python train.py --n_layer=14 --d_model=320 --n_experts=32 --experts_per_token=1 --d_expert=176 --d_shared_expert=512 --activation="swiglu" --moe_layers=[1, 2, 3, 4, 5, 6, 7, 8, 9, 10, 11, 12, 13] --router_score="softmax" --normalize_top_k=false --routed_scale=12.3 --balance_loss=0.00487 --balance_bias=false --router_z_loss=0.001 --init_std_router=0.0155 --lr_router=0.00143 --vocab_size=32000 --norm="layernorm" --norm_eps=1e-05 --tie_embeddings="early" --optimizer="soap_variant" --lr=0.00264 --beta1=0.95 --beta2=0.99 --batch_tokens=65536 --seq_len=1024 --train_tokens=391500000 --steps=5974 --dataset="wikipedia_en"
Below are experts of layer 9 (counted from 0) of a mixture-of-experts language model. Rows are named router (the router's row for the expert) and show model dimensions 200-239. Each number is 500 + 40 x the weight over its row's rms, rounded and kept within 0 to 999. Numbers have three digits each.
After each expert's rows: a language model's description of what the expert responds to. This comes from a sample of Wikipedia text that the model never trained on.

# expert 20
router:482510492475474449480552496535554468520472541472489466511450534463477552454497539455535593467568469460551487480561525415
What it handles: Mixed words in album credits and technical lists, such as track numbers, drums, percussion, "performed", "the" or "of" mid-phrase.

# expert 10
router:482456490492400471497522472511576447510400437516489540555490512459515526492500579501588520488537504490563493503535544471
What it handles: Pipe characters and header words opening rows in results, chart and standings tables, such as Votes, Candidate, Pts, Billboard.

# expert 27
router:447495480463499417438541467505550481505432516440471402514481483453465546500451509487552583435545509429510477464525596466
What it handles: Words inside quoted song, album, book and episode titles, such as Love, You, Your, Soul, Hear, Goes.

# expert 3
router:488545521494446458452543456540611501496401511487516471511431510453423521455476530555530474454524536478531514487498508484
What it handles: Nouns after the, his or its naming an activity, field or attribute, often before of or was, such as production, construction, design, title.

# expert 17
router:496442554489468467448547495491570527494429478460440475547481464452487544475473590528505533460572487476469507507536541477
What it handles: Capitalized words inside names of organizations, awards and events, such as National, International, World, Royal, Best Original.

# expert 22
router:478518449460418475519557529523574534511390457473512470480433524410483514495448540474532511415534449423482473442496558453
What it handles: Past or present action verbs after a subject in plot summaries and biographies, such as moved, signed, appointed, runs, returned.

# expert 31
router:464467495487450453486546473522553450492493546475490475523442550441475525439470539479503578438545480452533475490559515426
What it handles: Parenthesized years, final pieces of names and years in credit lists and tables, such as (2003), 1833, by.

# expert 18
router:454484550478495477502509460494542492495408499520473495555443524447465506462474496438563521535521483455488544469474505491
What it handles: Line breaks and == heading markers in wiki section headers, mostly the newline right after a heading like == Description ==.

# expert 9
router:466428461472473501494543421547543482441455496486501504497467489459481493474430648452492508472467524450547483486499559402
What it handles: Pipe separators, dashes and colons in wiki tables and lists, especially election results rows and party names such as Conservative, Labour, Liberal.

# expert 15
router:490509488507467394495491508530538499473480485456485519517404462485468513513467509514465480459550500449520442490519515481
What it handles: Capital letters as middle initials or the first piece of names and acronyms, such as Robert D., Raymond F., St, Mc.

# expert 0
router:459487497497400458516563469551566428473390538487456473524433513453449528447544584486551549418540475529482526475537525482
What it handles: Content nouns and verb stems, often followed by -ing, -ed or of, such as fire, lack, consist, flood, heat, check.

# expert 29
router:474485558545459491513588484492526530496486489458491437531489557507472551440503510452536511453594428417525515428500504500
What it handles: Syllables beginning or continuing Japanese, Chinese and Korean names, such as Shi, Hong, Tai, Yu, Tang, often word-initial.

# expert 21
router:426421505533496451475519484511514513523444471471502508498416491414482520482488576539545503513549534446477469490501520535
What it handles: Dashes and newlines starting infobox-style field lines and their labels, such as Born, Spouse, Preceded by, Family, Type.

# expert 6
router:495476510501500478456587491471541446527517529463487516488411463454426573403513514506521538507520438460499453492531539456
What it handles: Numerals and number words in counts, measures, scores, match minutes and tables, such as 120-soldier, 105 mm, six, 3–1, 84'.

# expert 8
router:474455501484451463468568493567586499501482542453507477510454553451476522445454557473517571448523456439491493481513553433
What it handles: First names and name pieces in tables of athletes, teams or credits, such as Emma, David, Steve, plus some country names.

# expert 26
router:463515464520517504485515489520581495542523491432481452524494510430493531442535548511523531409575451495500472472512527502
What it handles: Fragments of Spanish, French, Italian, Slavic and other European names and titles, such as de, del, von, na, accented letters like ž, ă.

# expert 24
router:494492523487442443490533494542572485476473552483468471520449496452494534438438551497570581453509514452492491488512539424
What it handles: Occupation or role nouns in biographical descriptions, often after a, as or a nationality, such as footballer, politician, officer, commander, chaplain.

# expert 5
router:400451487478462474435466454501563482530477503495475527550483471465468535432533478504490548476469473504479447464530566420
What it handles: Month names, day numbers and the prepositions in or on that introduce dates, such as On 16 February, May 26, 1956, in 2018.

# expert 1
router:527509524485519473536566453500609479467439526431468456543480490498509541495431479495519585465573494498532473446522549454
What it handles: Tokens inside quoted speech and critics' remarks in music and media articles, such as a, is, said, too; also track-listing cells.

# expert 25
router:490515501501435463454552504489561446493477560457493421531476547448503531434458540469521572447519472448470474487568542434
What it handles: Connectives and size words in lists of items or equipment, such as and, of, with, large, numerous, small.

# expert 13
router:507500489508458459490543519529567478464477545452506461524456559455526534450454555468535562446543483473500491499550538416
What it handles: The word to after able or need, plus conjunctions and nouns in explanatory prose about tools, organizations or finance.

# expert 28
router:455541477544471469451486549496537563507487488508463471499468486422520524492505542465516603522536451492543472466561483388
What it handles: Cell separators after venue or location names in sports result tables, plus country codes and venues like GBR, Stadium.

# expert 23
router:484487513492446459507537461506578445474477532469468449514452537454511514416457540475536584451552502429511508467580519440
What it handles: Final pieces of words, especially Latin species epithets and foreign glosses, such as -ensis, -inus, -atus, plus closing quotes.

# expert 2
router:437418493518461485521499483515547496491485532472532521521481478457496516435473503479542512514507440499459470489470502452
What it handles: Digits, decimals and pipe separators inside statistics tables and coordinate or postal-code infobox lines, such as 0, +1, 5.3, |.

# expert 4
router:474463475503457449475545482548569461529486530472501471538464546449487521441498562492534560443540472434517491482522537428
What it handles: Adjectives and words after is, are, of in definitional or encyclopedic statements, such as empirical, unique, free, collected, rare.

# expert 16
router:502460519556514535435529529531508432462472477477501475605486466428458516469408527504500498461451473448498409473573521426
What it handles: Hyphens and dashes joining compound words and place names, and prefixes like non, anti, co, multi, as in grid-connected, Stoke-on-Trent.

# expert 7
router:480510460505449490533541468498515515494437478528485529547467521515528501412462584551492438492487530465537492525517516446
What it handles: Words and percentage pieces in population statistics and census tables, such as households, average, Turnout, .3%, median.

# expert 12
router:448506491506466441480557485496626545517409518445454525509382527450467511439488517442524496484481497515467458408520514499
What it handles: Pronoun subjects starting a clause or sentence, often after who, which or where, before was, is or had, such as he, they, it.

# expert 19
router:461483432444467458514525473526503581449468438474499493516452462485516582455498542522538531509468473474522439509529526468
What it handles: Ordinal suffixes and period words in dating phrases for buildings and history, such as 19th century, Late, Middle, medieval, Gothic.

# expert 11
router:466498476512472471504521465553538532500392517482468475576422525485464554445479552463503544466527537498507500408542527436
What it handles: Commas closing introductory phrases or names, and subordinators such as where, when, However, although, because, as in "For this album,".

# expert 14
router:489472487506462475464543476521588499490474544450473455531464509453484498453477538458545555460545471456517494488530549421
What it handles: Opening parentheses after quoted terms, full stops and table-row line breaks, plus adverbs like especially or particularly, often in music articles.

# expert 30
router:474465461481436462453542465483558462512386484509477516551470488487478495496531513479514520444526426470508462435492471456
What it handles: Prepositions, articles and quantity words in sports and competition results, such as won the title over, for more than, lost in the, approximately.